Weights of a small mixture-of-experts language model, trained from scratch on English Wikipedia: 124M parameters.
Below are experts of layer 3 (counted from 0) of a mixture-of-experts language model. Rows are named router (the router's row for the expert), down (a neuron's output weights, with its number) and show model dimensions 128-255. Each number is 50 + 10 x the weight over its row's rms, rounded and kept within 0 to 99.
Before each expert's rows: "comes before" lists some tokens at least twice as common just after its tokens as in all text. This comes from a sample of Wikipedia text that the model never trained on. Tokens count by the router's weight.

# expert 29
comes before: "==", "===", "The", "=", "In", "|"
router:48 40 49 62 48 54 58 41 40 40 46 43 40 60 63 52 42 52 65 65 59 50 38 58 40 43 56 35 56 47 46 47 60 52 39 46 39 69 46 70 48 63 50 47 52 48 41 43 56 42 39 45 41 53 49 60 63 48 41 36 48 34 60 24 51 50 50 45 45 49 42 45 35 60 42 30 76 55 44 49 60 67 48 58 58 36 51 39 52 41 39 53 53 54 58 45 53 44 64 42 62 36 48 46 61 56 68 51 66 46 57 36 51 62 28 32 46 42 69 62 57 54 31 45 59 54 40 49
down0:74 43 47 63 60 40 46 52 53 51 32 40 63 44 73 52 59 40 76 45 59 55 38 47 52 56 45 72 44 42 63 54 46 51 60 58 57 44 61 41 52 58 52 54 47 46 59 49 63 63 64 39 44 56 42 45 48 56 45 43 43 48 49 55 49 49 40 47 66 54 50 55 44 47 44 50 69 56 55 40 30 58 61 62 56 36 42 58 42 50 38 41 49 53 36 54 56 40 39 44 51 68 49 54 67 38 48 60 78 47 58 46 53 50 64 44 52 26 60 52 35 43 30 51 41 55 50 45
down1:63 61 62 50 58 47 54 43 42 53 40 37 52 52 64 57 56 58 73 51 46 33 72 62 45 48 50 39 53 58 70 44 46 46 55 48 50 53 63 38 52 38 47 50 50 41 61 40 65 46 67 49 42 50 55 33 51 44 38 53 48 44 34 43 73 67 51 42 53 57 40 38 75 56 46 52 58 43 53 49 60 41 59 36 63 43 61 52 46 43 36 61 55 62 44 61 49 49 48 55 66 58 73 44 48 60 52 53 45 40 54 42 58 36 47 40 48 47 55 41 34 58 59 51 46 36 45 61
down2:50 69 52 59 44 60 48 51 48 31 29 35 41 43 56 62 60 65 38 50 42 44 52 39 56 52 52 41 52 69 48 50 66 65 65 58 41 59 59 58 40 69 47 54 59 45 41 55 63 29 28 52 54 48 59 53 56 47 33 41 27 36 53 41 43 44 62 36 46 44 43 63 42 47 63 53 55 54 53 56 47 38 63 51 61 61 76 57 37 46 41 47 56 57 39 44 46 57 39 46 69 49 45 46 45 61 57 54 64 42 45 73 56 34 61 65 62 42 67 60 68 51 43 43 40 46 36 40
down3:54 68 56 48 42 64 27 60 35 69 62 43 44 61 63 34 44 53 59 48 54 35 49 68 37 59 35 38 38 51 70 47 41 41 61 59 51 46 65 32 47 58 53 61 54 39 29 46 45 52 67 42 56 45 42 44 52 47 55 56 58 37 45 46 49 64 51 62 61 37 43 50 46 42 49 62 62 39 60 40 52 35 41 48 46 64 68 57 57 55 22 39 36 48 67 50 58 47 54 37 56 53 46 55 56 58 52 57 29 45 39 54 35 46 51 53 50 46 58 54 52 53 65 50 54 52 45 45
down4:43 56 39 40 45 56 59 37 43 50 58 44 39 51 52 46 58 50 40 49 45 52 46 49 25 71 56 60 34 62 39 47 70 35 56 53 43 56 41 69 45 53 58 55 56 65 47 53 40 62 52 42 43 53 63 63 46 43 40 47 50 39 40 48 55 51 86 69 44 40 31 43 47 48 38 28 51 43 52 47 53 47 54 44 52 54 68 42 63 23 38 56 39 47 63 52 30 49 50 57 54 46 63 41 59 50 51 45 59 48 48 40 47 47 68 33 55 46 36 40 54 61 49 39 64 41 42 48
down5:59 59 38 57 51 39 68 59 51 48 61 42 59 67 49 52 65 57 44 43 72 52 65 63 49 56 49 46 56 42 58 41 35 38 64 53 47 36 56 47 43 43 56 52 60 66 31 33 36 56 59 62 53 52 53 61 29 68 48 48 37 46 52 56 43 33 56 48 59 56 64 50 65 47 48 56 54 63 44 53 46 36 43 46 51 63 48 50 61 48 53 59 66 58 44 54 61 49 47 57 53 50 42 51 57 44 63 53 53 58 62 53 44 64 68 52 57 48 47 55 52 58 67 25 69 63 41 50
down6:45 43 53 46 61 47 71 68 47 38 59 54 45 61 63 61 67 52 43 62 50 64 49 38 39 47 62 68 66 41 56 65 52 56 54 59 58 52 58 42 59 56 73 58 59 65 57 43 54 53 42 38 49 51 62 44 42 46 37 47 34 41 46 39 57 49 35 37 41 41 57 42 45 56 46 51 52 57 42 63 51 58 38 39 50 42 47 52 32 58 63 58 38 57 49 43 50 53 35 41 44 57 45 39 54 59 59 41 46 44 46 63 54 43 59 66 53 62 48 45 49 37 39 77 57 56 58 43
down7:68 35 45 48 40 57 44 59 45 34 61 77 45 66 41 62 48 39 38 37 49 76 37 56 51 62 45 48 49 28 55 44 29 61 59 64 61 53 51 70 43 47 38 52 37 48 45 59 39 83 41 48 62 49 48 43 47 50 29 62 58 44 38 58 43 39 64 42 47 43 52 51 59 41 58 36 58 46 64 57 52 48 48 60 52 57 49 65 66 54 46 45 28 54 58 67 66 59 56 51 69 53 64 50 67 54 72 45 62 50 41 54 51 48 43 48 55 42 40 57 55 53 50 39 61 42 56 63
down8:55 36 55 48 27 63 38 56 54 31 53 71 46 43 52 69 43 43 55 54 55 48 45 58 48 63 40 64 49 53 23 54 52 68 72 54 55 48 44 56 53 50 45 52 41 47 51 46 70 61 52 40 51 44 33 38 32 42 58 45 26 45 57 33 45 38 36 51 47 39 58 30 59 56 43 66 37 51 61 50 46 30 40 52 61 63 49 39 67 36 47 41 51 50 47 51 65 63 52 53 54 55 49 29 51 54 38 48 48 52 49 53 40 54 48 56 54 54 55 43 58 53 52 38 52 37 39 51
down9:48 59 45 45 47 46 43 46 36 73 35 56 54 42 38 50 35 57 50 36 48 43 49 47 56 53 59 55 46 41 54 50 36 54 60 47 45 39 67 52 57 53 38 49 64 65 51 54 44 52 35 44 43 53 51 58 58 43 52 37 34 64 49 51 53 40 66 59 41 67 55 63 56 69 54 60 42 54 68 57 47 58 62 33 49 39 56 49 61 58 37 74 46 40 47 54 50 53 62 61 40 43 44 60 62 36 60 54 54 46 62 51 62 66 57 52 60 50 57 50 43 36 51 50 71 53 45 66
down10:53 51 65 48 55 61 61 66 61 47 65 45 46 29 53 41 44 52 57 56 54 44 44 60 47 37 44 69 52 54 56 59 44 39 63 55 45 51 63 54 55 64 48 35 48 33 49 32 45 42 65 54 41 36 39 38 57 42 58 35 68 31 55 48 34 56 66 49 53 47 55 51 39 35 64 47 26 36 43 42 52 62 56 60 32 54 44 46 55 48 45 47 52 36 49 58 32 52 53 53 38 63 36 48 51 52 54 57 46 47 52 42 66 39 37 37 56 39 48 59 49 48 39 35 40 53 51 45
down11:58 33 47 53 50 60 59 59 54 45 44 56 52 33 55 52 56 62 47 72 58 51 42 44 45 27 44 64 55 49 46 53 57 54 45 52 40 60 68 49 46 49 52 56 58 51 33 39 52 56 59 56 57 45 69 51 35 61 63 47 47 53 58 51 52 68 40 55 19 60 51 71 53 39 39 63 66 60 48 46 49 31 43 66 74 53 47 44 36 51 36 59 67 39 37 56 51 48 41 58 63 59 36 53 43 53 54 47 45 53 43 53 55 61 58 61 49 50 49 61 42 50 42 53 46 48 65 23
down12:46 50 39 67 50 53 43 48 41 58 46 39 58 52 50 49 51 40 58 54 51 53 62 56 34 57 54 55 44 52 46 59 45 41 56 59 66 57 43 41 64 58 76 38 43 54 60 58 58 53 52 52 45 45 61 39 55 40 33 47 52 44 61 43 55 43 64 54 71 52 51 54 34 50 47 68 65 44 49 67 41 59 53 62 66 66 31 33 69 44 57 47 52 67 59 60 50 49 44 61 40 56 37 45 57 63 37 55 45 25 49 78 45 64 41 47 67 56 37 53 39 56 68 35 38 45 67 59
down13:39 52 51 65 54 59 40 37 61 46 48 61 48 44 39 42 50 32 39 56 56 62 41 34 45 62 62 50 30 55 42 58 48 61 68 40 58 40 46 45 67 45 67 42 20 38 66 47 58 60 44 49 49 49 37 52 35 68 39 56 50 28 46 37 55 69 58 40 49 58 44 47 51 45 45 59 55 57 50 37 58 36 42 60 54 64 60 42 18 40 49 49 27 45 63 56 64 43 54 20 50 56 63 48 44 50 44 80 16 40 55 39 60 41 36 55 54 37 54 61 50 44 67 51 57 63 37 59
down14:52 49 36 35 32 36 30 35 25 68 47 51 54 59 45 33 52 49 40 67 55 63 45 53 55 47 73 50 53 41 61 45 68 50 62 45 71 33 39 60 48 51 38 51 32 50 54 50 48 48 47 42 53 48 57 58 38 56 58 56 47 53 46 40 64 61 45 47 50 41 53 46 25 50 53 51 53 56 52 41 50 54 39 59 49 34 61 53 35 69 55 47 48 44 35 66 37 51 54 41 50 48 55 55 44 33 47 52 53 42 53 43 49 48 63 67 50 56 49 55 51 47 52 51 52 46 30 39
down15:44 57 53 46 64 65 69 54 55 52 48 46 51 29 60 33 58 56 54 51 72 59 39 46 73 48 65 43 40 63 43 56 48 57 55 52 46 60 58 55 50 51 49 51 51 53 55 39 50 39 51 57 54 61 54 50 48 42 64 24 55 47 57 56 54 54 56 48 41 44 50 51 80 42 52 56 50 61 48 41 44 43 43 45 40 61 46 55 59 45 34 56 48 56 46 46 65 49 59 44 63 53 61 38 54 45 53 20 58 51 39 47 55 60 44 36 58 49 60 59 60 31 53 59 51 40 59 43
down16:51 29 61 49 58 37 46 40 64 44 56 52 37 63 39 56 38 44 43 55 55 68 71 31 54 64 50 47 26 46 68 61 46 63 50 37 49 41 57 46 38 44 49 30 49 54 52 54 39 46 71 52 35 67 47 59 55 57 56 67 56 43 55 57 58 45 40 53 49 44 44 46 38 41 48 60 46 54 57 44 45 51 63 57 51 62 58 60 57 42 34 46 36 51 56 47 41 54 41 52 61 49 60 67 51 61 36 68 67 46 48 60 53 55 67 36 43 59 56 56 58 42 47 64 50 48 59 17
down17:47 40 29 46 58 60 41 40 54 58 60 60 42 60 54 34 52 66 57 40 36 47 64 44 66 63 39 61 48 49 54 51 50 44 58 50 48 48 36 48 49 40 54 46 52 49 52 41 48 47 63 39 59 39 56 43 45 35 58 53 52 56 58 50 49 67 52 49 59 27 59 43 46 48 61 74 56 52 53 68 58 26 50 54 38 52 55 79 56 60 40 51 47 47 60 47 32 43 62 50 46 67 51 60 50 51 47 43 35 56 33 57 58 50 67 65 45 66 60 56 56 49 48 30 60 48 54 37
down18:50 34 46 25 51 29 62 33 36 49 48 46 46 60 33 62 43 45 56 40 60 34 55 55 60 50 50 48 50 57 55 61 49 43 47 29 43 55 52 60 44 72 53 65 56 42 34 37 69 53 37 60 68 46 47 70 49 49 74 49 62 66 44 48 36 46 51 75 45 51 46 45 40 39 43 38 41 44 52 61 56 55 53 48 43 43 31 50 37 45 52 55 59 57 55 64 45 44 48 53 37 45 67 32 50 59 54 59 46 59 62 54 44 46 62 66 69 44 54 46 61 82 47 46 51 61 47 32
down19:51 48 37 46 44 49 44 40 49 48 47 50 47 53 67 67 62 53 56 57 48 38 35 37 61 39 71 32 37 34 48 47 57 76 60 47 53 61 51 51 50 52 50 53 41 50 57 47 53 52 53 37 50 64 74 44 46 35 39 46 28 63 61 42 51 64 58 52 57 56 61 42 38 60 47 51 48 49 60 71 66 61 50 35 40 51 33 54 57 58 54 62 44 59 49 47 75 72 51 43 55 49 50 39 42 47 56 65 61 58 45 59 46 31 38 57 32 54 40 58 60 55 59 39 49 50 38 34
down20:84 56 68 38 71 37 64 59 45 39 63 35 40 66 63 43 57 55 53 55 64 59 64 69 42 44 55 50 55 62 46 43 43 38 28 58 34 57 40 48 39 49 38 47 51 55 27 62 57 45 49 47 67 54 59 47 59 55 66 48 62 64 58 45 68 52 35 55 59 59 44 28 45 51 54 48 69 44 28 38 45 41 52 36 41 54 37 48 53 54 48 46 43 36 58 62 49 43 57 52 41 63 49 45 51 48 52 43 63 48 53 46 56 40 44 62 50 47 62 55 41 58 40 48 41 56 41 56
down21:51 59 35 40 57 49 53 46 46 60 64 51 61 55 45 49 55 47 57 62 67 62 64 42 60 41 47 55 48 43 54 41 47 47 61 26 52 22 74 52 39 52 44 47 54 36 49 34 36 49 55 38 59 60 34 52 60 53 53 35 54 59 45 62 55 46 54 45 41 64 36 34 59 47 54 50 58 54 65 36 69 67 49 41 38 50 51 49 55 33 47 53 53 58 62 49 33 46 40 38 51 41 28 39 30 54 38 41 36 56 44 29 34 44 68 51 63 51 55 37 84 53 56 48 49 60 56 56
down22:52 41 43 46 62 28 41 51 47 68 33 43 72 62 52 56 46 59 54 50 51 33 49 65 53 48 51 74 41 58 49 49 43 43 71 56 38 58 59 48 53 47 56 60 49 50 48 74 59 41 49 38 56 30 42 53 47 49 59 48 49 45 54 50 62 73 54 60 56 40 56 38 47 39 46 51 34 52 66 46 41 68 51 50 53 38 49 37 63 43 49 40 48 33 70 39 45 22 43 50 30 59 60 33 40 44 55 71 49 47 44 52 48 52 46 54 44 38 50 57 48 48 59 53 56 64 48 51
down23:54 44 45 47 60 51 61 55 33 60 41 62 49 55 51 63 57 53 51 58 51 54 56 27 35 48 57 58 53 57 46 52 44 58 53 50 47 39 68 45 53 43 57 40 53 40 60 53 55 44 71 64 47 32 52 49 45 51 48 46 63 56 50 53 56 46 42 61 71 69 35 61 53 63 60 40 41 48 47 42 65 48 60 42 42 38 56 42 52 52 51 69 56 42 49 42 52 55 60 45 55 41 34 49 70 46 48 45 61 52 22 49 51 61 60 49 61 57 50 44 63 54 48 34 55 48 44 25
down24:40 44 60 45 53 52 59 55 63 60 74 43 72 53 61 43 65 39 47 30 57 55 49 42 53 50 47 35 54 53 39 48 44 56 44 55 52 51 48 46 63 51 61 66 50 46 54 63 61 49 68 65 42 53 62 23 46 43 49 27 41 50 38 56 60 57 57 41 54 58 58 49 66 49 50 58 54 51 49 42 56 49 53 59 51 34 60 55 64 52 41 51 63 55 56 60 49 56 36 45 61 48 56 61 48 38 58 67 48 49 55 61 41 64 55 26 48 56 36 52 51 39 56 60 63 34 74 59
down25:52 57 31 71 53 46 48 55 47 58 53 56 40 58 58 53 32 40 38 55 49 34 35 69 61 39 55 71 45 55 37 63 49 54 58 51 42 35 42 49 55 44 50 46 37 63 59 64 53 47 47 49 28 57 59 70 60 40 58 60 50 68 43 49 38 45 45 67 54 41 44 54 60 46 39 56 43 62 46 54 56 49 54 64 43 61 40 53 32 36 54 40 46 47 45 27 55 60 27 42 44 59 49 49 47 45 48 61 61 65 51 40 69 62 69 42 40 52 52 49 43 38 36 60 62 45 52 45
down26:28 56 45 64 75 38 59 67 33 61 50 43 42 49 54 62 51 50 49 57 43 39 45 59 43 51 57 72 61 36 39 59 38 63 44 45 57 61 51 48 65 37 39 33 48 37 67 56 33 56 52 59 65 36 57 46 53 67 63 53 52 71 48 35 51 44 51 66 48 43 59 35 47 46 52 44 61 52 45 49 62 30 43 50 41 48 56 53 41 39 41 55 49 39 55 62 56 36 59 71 41 34 59 35 55 55 43 45 33 45 40 60 60 76 56 33 48 54 45 49 33 66 32 26 43 53 49 38
down27:32 48 37 31 40 32 55 47 43 38 53 69 59 58 39 49 66 42 44 61 39 53 57 46 58 65 40 41 56 54 43 65 41 66 57 36 52 47 77 55 61 38 38 53 55 47 51 41 70 71 55 61 45 46 44 47 45 45 56 44 57 48 69 50 52 52 48 46 58 46 45 47 55 59 47 35 54 48 57 55 40 50 59 45 65 49 68 43 39 65 21 57 40 57 51 55 51 70 33 61 55 64 34 51 51 50 47 55 34 51 55 58 47 62 58 57 65 45 67 43 31 30 49 41 58 57 59 50
down28:57 47 40 50 43 52 55 61 50 43 45 45 60 35 59 46 49 56 48 46 48 40 41 55 36 38 54 70 43 51 53 49 60 36 63 54 42 40 77 49 67 43 62 52 47 50 55 51 42 59 65 48 52 55 53 53 45 53 41 56 51 45 41 50 55 47 46 61 53 45 54 46 57 44 50 38 22 42 43 50 34 66 66 48 39 43 41 62 64 39 41 60 53 51 55 52 52 49 73 61 49 47 78 49 41 65 43 64 47 44 54 50 63 53 49 64 55 59 41 53 52 40 38 55 36 46 51 53
down29:61 35 58 70 58 52 49 50 46 44 31 48 53 36 57 56 66 51 61 40 47 57 56 56 48 38 56 35 52 63 55 65 54 55 60 66 44 43 49 45 60 51 64 46 58 46 48 67 53 62 32 44 50 36 50 50 47 56 40 46 62 42 46 51 47 41 60 50 54 49 50 54 48 55 55 53 43 53 55 35 47 61 43 45 63 42 54 24 43 64 39 50 64 49 41 54 46 40 45 60 54 33 38 41 45 49 45 51 32 40 53 50 56 48 59 54 60 47 61 37 46 42 47 39 54 40 43 52
down30:45 46 73 58 62 58 45 54 48 39 61 47 52 26 44 58 55 58 47 66 36 65 41 35 35 53 32 60 53 43 49 63 49 57 50 47 64 50 69 69 50 49 43 59 50 65 46 20 52 69 49 47 53 61 38 43 55 65 44 50 32 56 42 47 54 55 60 39 61 53 61 57 71 62 46 45 53 61 61 33 64 68 47 39 43 63 50 41 38 56 54 57 40 46 59 68 44 65 51 64 58 42 57 71 53 46 43 61 55 51 47 65 55 55 48 41 62 59 35 58 62 62 37 48 49 52 47 43
down31:49 63 48 44 61 77 67 29 50 51 52 52 43 50 45 58 41 40 71 38 59 51 54 47 60 44 47 55 48 48 53 63 60 47 45 38 42 48 40 41 52 33 50 47 35 61 59 54 60 38 43 53 65 77 45 49 36 56 46 46 41 47 39 53 50 32 73 37 45 53 47 48 43 41 43 45 54 55 38 50 40 56 52 58 41 62 45 52 42 48 48 33 62 42 50 36 64 49 34 52 50 62 45 55 50 52 61 42 51 57 59 52 51 61 57 62 54 37 55 66 56 46 56 46 56 45 54 24
down32:44 62 58 71 55 54 35 61 47 43 34 41 41 40 44 34 43 54 49 60 58 56 61 54 41 43 60 37 47 66 56 55 43 59 53 61 31 52 60 47 54 39 62 54 41 56 68 45 47 51 50 51 53 49 50 45 53 59 51 46 41 45 32 47 51 24 61 29 55 65 44 46 65 57 58 52 63 68 72 36 45 35 51 65 62 55 49 38 56 44 52 68 42 30 45 45 52 44 39 47 51 35 59 42 45 50 46 49 44 41 38 47 55 52 41 56 54 52 53 63 46 55 67 55 53 35 54 69
down33:43 46 55 47 60 51 55 66 47 58 42 51 59 40 74 43 46 51 46 54 62 59 34 62 59 62 50 48 54 31 42 78 51 50 32 48 39 62 45 46 62 57 45 62 62 49 45 34 54 58 56 39 41 49 34 56 79 58 57 47 51 69 27 46 51 60 46 59 46 61 40 62 39 31 58 47 27 54 56 48 40 64 53 62 37 63 69 55 50 38 55 35 58 51 47 52 62 57 51 39 45 39 62 56 67 67 61 43 45 48 50 60 53 50 57 55 43 53 59 36 53 49 60 49 67 57 56 35
down34:54 58 54 54 43 49 43 75 54 53 37 38 53 70 64 68 56 39 51 48 52 34 48 45 44 35 41 61 47 62 58 55 47 36 52 43 51 55 57 52 65 43 48 41 51 56 56 33 30 54 47 36 55 51 51 53 35 55 71 47 59 37 22 55 44 37 37 37 37 57 48 43 64 52 42 66 53 47 46 35 59 56 46 55 42 40 44 54 50 52 41 35 47 60 59 51 57 55 55 68 39 24 35 61 66 38 57 55 34 38 52 35 43 33 53 57 66 47 59 40 46 49 56 51 54 62 32 33
down35:47 53 47 36 52 79 50 45 45 59 51 59 55 39 46 50 74 52 47 60 60 54 47 58 51 51 40 30 39 58 66 37 40 47 53 37 59 51 47 56 46 59 36 54 47 42 40 56 50 68 43 55 42 42 45 44 57 53 56 63 56 46 40 55 67 49 62 42 40 40 56 45 61 35 45 45 56 51 38 56 60 37 29 50 43 48 60 51 68 42 35 36 58 49 45 51 53 39 57 53 42 52 42 56 52 25 53 49 32 57 41 61 57 38 47 53 63 31 47 59 62 57 30 42 39 58 36 64
down36:54 57 58 36 68 44 53 57 52 62 48 40 46 52 56 34 43 56 74 64 49 55 50 54 46 50 50 55 54 49 51 43 46 47 42 51 46 62 36 31 40 32 42 50 36 44 46 44 63 58 54 50 45 55 41 37 55 47 41 48 55 40 55 54 50 43 51 47 52 44 65 39 51 49 37 61 51 39 44 26 49 37 39 47 40 53 60 61 55 45 56 55 40 45 46 47 67 43 55 49 29 36 50 42 43 40 68 49 24 71 42 47 49 62 41 49 65 58 54 29 35 49 69 52 49 43 50 53
down37:52 43 58 39 47 43 44 61 55 51 57 56 53 67 42 47 35 44 46 58 61 44 58 57 63 44 55 55 38 52 53 53 47 59 58 43 46 20 71 62 58 52 54 60 62 54 53 48 54 41 59 56 49 39 58 62 44 48 54 56 29 47 51 45 62 66 45 58 46 31 48 54 50 56 38 42 36 52 54 50 61 60 73 37 45 41 48 46 56 48 56 52 51 42 55 44 54 53 66 41 36 54 59 57 39 62 66 57 52 62 54 58 40 64 48 39 45 64 38 41 43 75 54 38 51 53 54 44
down38:46 41 64 34 59 34 52 54 56 63 54 56 31 33 34 41 37 40 51 52 59 46 62 44 45 69 41 62 43 56 54 53 60 40 47 44 53 49 61 52 36 63 38 40 44 43 61 57 65 58 34 41 63 59 44 42 53 62 67 47 60 41 63 46 42 47 45 55 46 70 34 45 58 44 30 22 65 43 42 42 60 50 63 58 63 70 59 51 59 53 46 69 50 39 42 50 57 64 50 42 62 55 42 43 62 53 49 62 48 57 48 45 57 55 35 54 63 57 39 32 63 38 51 33 72 38 36 57
down39:62 71 46 58 40 46 49 36 31 47 76 47 41 42 57 39 45 78 57 51 54 48 63 47 49 41 46 43 32 28 58 50 35 65 30 56 42 28 34 49 47 39 46 45 48 27 42 56 48 61 51 46 45 37 52 42 46 55 42 47 48 49 67 62 22 66 49 60 52 35 57 55 54 67 46 55 40 36 49 52 52 57 54 66 50 45 40 49 55 41 40 42 58 48 42 51 43 46 42 41 44 61 55 59 43 38 36 43 49 66 53 45 50 33 63 46 57 52 65 42 43 46 38 51 42 64 64 48
down40:35 57 44 65 58 47 54 55 52 44 54 66 59 46 41 47 40 66 46 55 49 61 47 58 42 61 62 52 32 60 56 49 41 61 45 75 38 52 50 50 46 44 59 42 58 55 36 52 69 43 52 48 40 30 51 59 46 67 47 63 51 35 59 48 38 37 56 50 48 47 34 28 47 59 63 59 41 55 60 55 59 38 67 48 61 45 63 37 63 54 53 45 70 60 38 56 63 62 48 45 64 42 56 36 47 50 48 23 62 56 41 59 59 57 59 47 51 41 27 60 69 64 60 62 58 36 44 61
down41:49 51 35 52 47 50 58 42 34 68 47 48 53 35 70 46 44 63 48 39 54 46 43 53 50 40 69 51 60 41 53 50 57 35 29 37 64 58 46 28 50 49 47 48 48 37 34 57 67 45 54 55 36 46 53 62 67 56 43 56 49 56 34 51 40 50 42 57 63 48 55 49 35 57 50 32 50 61 39 42 36 49 61 61 30 45 45 31 37 38 53 42 52 43 54 57 43 29 42 57 59 36 56 58 49 44 58 52 46 49 62 53 50 57 60 51 49 49 73 49 55 60 29 52 27 44 23 44
down42:59 55 51 43 50 55 37 62 41 38 36 58 38 56 39 47 64 49 62 44 39 47 45 43 57 22 47 59 28 48 55 54 55 43 42 73 54 45 48 39 55 63 43 43 49 46 28 54 27 30 51 42 36 60 50 49 50 56 45 44 54 59 39 58 49 69 46 28 48 52 49 38 55 48 70 63 33 67 53 35 51 51 57 56 40 57 53 67 20 60 42 50 51 57 46 63 39 64 44 56 38 34 45 46 52 37 44 49 49 48 56 57 57 57 70 40 64 63 47 47 50 66 29 68 47 37 56 56
down43:41 45 42 30 53 53 47 61 40 65 58 52 49 56 66 58 49 56 46 68 38 34 62 43 65 54 51 47 59 39 51 52 61 61 47 63 55 52 55 33 40 41 66 53 51 52 44 43 54 54 54 46 58 53 54 60 47 40 57 54 58 55 40 56 46 73 45 52 46 64 55 62 54 46 36 57 54 32 61 59 60 43 55 52 64 45 52 55 72 45 51 58 69 65 61 35 56 48 52 40 50 51 73 56 29 39 58 63 36 43 36 62 52 77 32 36 52 45 41 32 55 55 45 62 56 63 29 43
down44:43 38 52 42 68 43 37 65 65 55 47 48 55 54 62 35 35 53 61 58 46 58 64 51 46 55 33 48 25 47 27 52 55 59 54 49 36 54 47 52 49 64 56 56 53 54 40 41 39 50 57 47 57 63 34 35 73 40 27 45 53 57 42 62 51 58 51 40 55 42 40 55 61 66 39 68 60 58 58 31 54 37 53 25 37 46 46 59 51 61 52 58 39 57 45 60 57 37 50 42 58 58 42 48 54 52 48 49 53 30 55 62 44 61 44 51 45 46 43 54 48 44 46 46 38 59 54 42
down45:53 60 54 38 42 48 65 46 68 33 41 41 48 55 56 44 48 58 64 63 45 35 49 53 53 50 24 55 62 43 34 59 38 61 62 49 41 45 51 50 51 47 60 42 62 56 46 49 60 43 62 55 42 48 58 56 55 46 71 56 68 41 48 52 40 45 59 55 51 40 35 48 27 59 33 62 45 63 68 54 44 44 46 41 63 50 44 64 46 57 50 48 41 49 50 58 40 49 34 41 53 28 59 41 59 66 61 59 54 25 35 50 34 54 65 54 51 63 40 44 40 71 66 33 45 56 44 45
down46:60 54 49 58 36 59 56 48 57 55 46 56 45 71 64 61 46 55 61 51 40 46 42 39 30 59 53 47 34 56 55 39 45 45 39 50 59 62 60 65 52 51 45 44 46 39 61 51 46 48 39 64 45 60 53 52 68 43 42 64 66 54 55 35 38 29 29 49 54 55 42 45 53 62 60 41 53 49 52 62 66 40 61 48 55 62 52 52 45 40 51 54 58 44 69 43 53 54 45 63 61 65 41 37 45 48 55 45 32 39 61 30 55 54 46 58 48 63 38 47 64 45 29 31 49 61 60 53
down47:46 58 59 61 33 44 59 48 28 37 54 46 46 62 58 49 44 44 50 51 47 55 44 42 37 53 43 33 51 58 42 47 49 42 57 44 46 30 32 49 46 63 40 34 40 54 39 56 60 52 37 56 44 22 54 58 54 63 46 51 54 51 52 35 54 46 48 53 55 43 47 75 58 68 52 46 36 43 39 33 56 38 47 49 57 57 34 36 40 43 46 53 48 45 43 68 44 56 48 46 54 54 55 65 33 33 59 51 49 66 66 56 65 49 82 62 45 52 53 46 42 63 54 52 59 48 50 63
down48:51 55 59 54 59 41 30 78 29 52 51 47 60 61 42 64 41 48 36 38 42 37 52 48 52 54 58 50 62 55 39 63 54 29 46 67 31 51 52 59 60 59 70 50 43 59 46 38 57 45 48 42 46 54 45 32 53 48 51 69 39 65 35 45 62 51 53 70 62 57 58 49 42 59 62 32 52 46 29 59 41 42 66 64 50 55 66 58 49 83 46 41 57 39 35 39 46 52 48 44 54 46 58 53 39 38 52 35 48 40 29 38 43 59 56 35 35 51 39 66 52 41 37 64 57 27 49 42
down49:64 62 38 46 43 47 53 70 56 48 40 38 52 57 70 45 47 42 48 37 46 50 33 36 45 53 84 49 58 59 48 59 46 47 48 35 50 55 42 68 57 52 22 42 59 54 58 55 55 31 48 36 63 38 68 67 61 42 47 55 36 45 46 25 45 54 80 49 55 40 51 61 58 62 43 50 52 47 50 61 57 58 50 84 50 53 66 42 57 49 41 47 61 50 55 44 44 55 44 41 38 38 67 42 70 54 44 59 73 66 54 44 42 32 44 34 42 45 60 54 46 53 52 47 50 61 57 40
down50:52 56 33 44 42 51 50 67 56 56 38 55 39 44 51 39 53 45 56 65 46 53 38 57 65 45 50 44 61 42 60 56 57 52 50 25 58 49 56 54 75 55 63 55 62 41 59 64 49 53 40 47 57 63 54 52 29 44 53 43 34 43 64 45 51 53 54 49 53 46 62 67 48 45 60 63 35 52 47 52 43 51 43 38 37 40 60 62 41 55 57 56 43 48 50 48 37 66 46 49 32 34 54 66 66 59 55 54 55 49 60 40 37 45 45 37 49 36 31 40 56 45 54 46 39 68 42 47
down51:57 27 40 49 61 59 48 45 48 53 34 48 43 56 53 59 46 47 47 55 44 40 52 51 46 59 65 63 41 61 51 54 45 40 25 64 40 53 60 35 43 44 60 59 55 41 46 45 52 34 48 44 68 53 45 40 68 68 65 44 50 36 54 53 57 40 49 37 45 52 40 42 60 42 51 37 43 58 46 40 53 49 33 64 46 43 58 39 54 52 36 45 47 47 46 54 46 54 44 34 52 39 52 44 51 52 44 65 44 49 49 51 69 51 64 68 62 60 40 41 56 46 48 51 53 35 54 54
down52:54 49 42 67 52 71 38 47 50 43 49 46 47 61 47 42 52 53 45 58 33 43 56 62 74 46 63 48 74 47 67 63 32 50 39 50 35 44 47 49 57 43 49 68 67 53 55 60 55 47 45 66 40 58 60 69 37 57 58 48 51 35 42 44 64 57 60 73 59 40 47 50 61 44 66 41 31 44 65 40 71 52 54 69 50 45 31 42 54 48 53 64 41 42 46 52 43 60 46 37 63 56 61 52 36 53 49 59 35 66 50 41 56 40 46 48 42 50 43 51 46 50 57 31 40 58 46 48
down53:62 60 51 62 36 37 57 45 55 46 62 41 52 48 45 50 58 45 68 40 42 49 48 40 54 47 51 51 46 42 41 52 55 57 46 32 44 53 55 45 53 43 58 51 44 47 62 54 55 40 63 47 49 45 53 43 59 41 53 37 53 59 34 47 57 50 65 48 56 36 49 39 48 47 65 62 57 58 69 61 72 55 74 57 59 46 56 63 56 49 57 47 48 48 52 37 58 47 63 48 68 55 68 60 43 48 45 33 29 38 61 35 63 44 59 39 37 30 53 59 37 45 40 49 39 46 68 57
down54:49 50 67 57 42 52 52 38 46 48 39 54 36 54 58 36 51 37 51 42 59 54 42 68 42 50 28 47 49 29 65 60 35 50 47 33 54 57 72 47 31 43 34 53 32 54 55 32 53 32 56 43 32 56 35 40 51 51 51 42 52 47 55 59 62 58 59 41 53 44 49 50 46 63 43 43 50 61 55 57 50 70 42 51 49 54 48 37 36 26 52 49 54 48 53 38 62 47 40 33 48 64 44 66 53 57 51 39 53 41 36 38 56 59 64 44 59 35 43 51 41 50 59 40 48 44 41 39